From a checkpoint of a small mixture-of-experts model trained on Wikipedia: width 384, 82M parameters.
Below are experts of layer 4 (counted from 0) of a mixture-of-experts language model. Rows are named router (the router's row for the expert), up (a neuron's input weights, with its number), down (a neuron's output weights, with its number) and show model dimensions 256-383. Each number is 128 + 24 x the weight over its row's rms, rounded and kept within 0 to 255.
Before each expert's rows: "comes before" lists some tokens at least twice as common just after its tokens as in all text; "mostly gets" lists some tokens that are sent to it at least half of the time. This comes from a sample of Wikipedia text that the model never trained on. Tokens count by the router's weight.

# expert 20
comes before: "(", "| ", "and ", "in ", "was ", "is "
mostly gets: "o ", "u ", "i ", "ie ", "ia ", "ton "
router [130  92 140 161 112 112 160  92 113 144  94 120  96 110 116 132  98 119  90 144 111 177 117 144 132 126 138 130 141 120 160 128  97 135 121  99 173 115 133 130 151 105 109  90 136 165 149 156 124  95 103 115 200 123 116 186 130  96 127  81  86 140 159 109 160 161 157 171 146 148 116  91 159 130 116 142 112 190 121 160  94  99 107 122 147  97 150 122 146 122 115 126 154 135 136 142 122 109 110 139 110  93  83 147 112  90 122 141 136 126 147  99  99 144 120 113 115 104 116 108 156 129 127 140 131 125 146 104]
up0 [157 160 161 151  76  93 147 101 148 169 122  97 138 124 111 113 114 174 127 154 125  86 147 141 114  96 153  82 112 179 175 106  79 124 119 145 112  91  99 132 150 156 160  96 119 148 194  99 123 135 119 139  99 107 132 110  99 110 106 138 129 175 114 104 148 131 133 114 111  87 106 113 167  97 103 137  96 150 108 153 113 158 150 156 128 147 111 118 161 138 106 145 141 161 110 130 146 133 113 136 131 108 140 127 153 126 157 117 135 114 105 156 163 161 133 136 144 119 113  83 116 114 135 135 168 128 127  81]
down0 [101  95 123 100 190 157 114 147 158 134 132 119 105 146 151 172 160 124  78 120 112 124 112 136 129 141 143 150 141 144 131 124 187 114 108 108  97 151  94 105 134 143 100 158 124 137  88 153 113 114 100 117  69 141 126  94  80 118 190 103 155  98 146 135 117 119 174 103 137 189 140 104 119 171 122  94 101 116 149 115 162  84 154 137 133 127 157 130 129  96 119 120 155 107  88 118 155 124 104 105 126  94 117 144 118 118 125 126 126 155 122 144 141 128 152 106 101 128 105 141  89 122 118 136 114 139 161 146]

# expert 24
comes before: "of ", "in ", "and ", "for ", "(", "was "
mostly gets: "University ", "team ", "City ", "Party ", "State ", "Team "
router [119 139 143 185 105  93 115 119 160 153 121 115 110 131 140 138 124 135  90 146 148 127 135  99 157 112 130 124 136 159 152 122 102 134 110  98 135  87 148  91 139 110 135 148  93 181 157 119 128 111  97 100 146 160 111 143 128 149 136 124  93 127 177 123 150 172 129 128 177 110 106 110 140  93 121 128 134 115 118 146  90 117 147 109 125 136 142 117 141 152 111 111 176 132 160 152 142 135 121 148 133  83 114 155 130  85 158 133 108 133 109 145 143 106 131 103 126 139  55  93 112 147 149 135 172 123 131 168]
up0 [113 147 131 142 128 159 153 129 142 145 138 135 125 145 128 137  88 142  85 154 137 110 139 131 123 108 126 103 129 111 102 108 125  91 115 105 102  98 114 124 139 127 133  91 104 151 112 162 139 133 108 163 116 152 174 139 138 107 117 129 126 119 143 120 113 134 145 123 103 163 174 112 115 138 142 127 105 136 134 132  98 167 134 104 137 107 114 127 137 114 114 137 109 110 165 155  68 109 151 145 102 126 123 126 104 115 142 129 138 108 117 156 102 150 178  87 141 123 140 137 134 116  80 109 150 120 169 142]
down0 [115 104 186 116 169 152 144 116  82 118 118 131 112 125 170 143 131 110 119 114 130 165  92 120 132 165  68  97 119 147 144 133 130 106 137 137 103 117 105 134 109  82 108 129 157 124 121 136 114 124 159 115 127  64 139 150  93 106 128 145 145 152 122  94 112 120 132 116 120 123 134 138 141 132 123 158 134 121 118 140 134 160 161 176 147 119 129 149 172 133 145 131 151 152 126 117 128 103 196 103 105 145 115 153 127 100 126 123 137 135 134 109 154 139 143 137 157 127 156 120 126 101 157 116 120 109 145  78]

# expert 8
comes before: "- ", "and ", "The ", "which ", "he ", "but "
mostly gets: ", ", "), ", ": ", "\n  ", ";", "); "
router [103 110 122 137 110 101 126 169 162 122  91  91 113  78 112 107 109 163 109 129 154 130 150 100 105 157 131 116 165 133 113  98 130 155 134 107 152 131 111 109 116 148  99 175 127 147 131 145 140 125 105 132  99 131 138 167  89 152 144 135 157 128 121 179 143 111 103 151 138 153 150 132 116 140 123 161 127 145 137 142 111 103 104 151 133 154 123 103  77  87 145 125 166 112 107 158  55  92  73 152 139 120 136 158  91 121 114 153 136 126 144 115 139  83 125 113 150 125 142 139 147  99 129 169 134 149 144 115]
up0 [125 123 133 133 116 129 142 149 122 170 118 162 121 140 137 136 105 162 141 116 175 115 119 145 136 114 122 160 138  87  79 129  96 167 125  85 151 136 151 119  94 115 122 119 136 119 145 139 116 136 156 106 117  87 103 143 139 148 162 164 138 130 131 162 127 123 108 125 134 147 161 103 107 141 148 119 148 151  83 145  75 126 126 106 136 168 104 138 127 106 133  88 136 103 135 113 125 141 133 154 164 117 138 110 138  92 156 179 100 108 135 152 130 123 191 152 106 147 136  97 113 134 152 158 113 146 145 165]
down0 [125 119 153 132 162 128 157 150 103 134 128 136  89 128 188 113 134 106 134 153 158 125 134 142 117 147  74 146 123 132 133 143 111 129 138  97 136 118  93 146 162 108  76  93 131 113 129 102  84 152 134 152 114 143 129  63 106  94 128  94 127 137 137 113 143 130 119 127 122  93 130 138 102 160 116 125 113 111 122 110 108  88  75 126 106 130 137 101 133 130 151 116 128 117 118 158  97 118 152 127 108 117 135 129 144  94 153 141 117 169 146 143 157  82 128 128 123 168 123 142  57 120 145 143  77  94 110 105]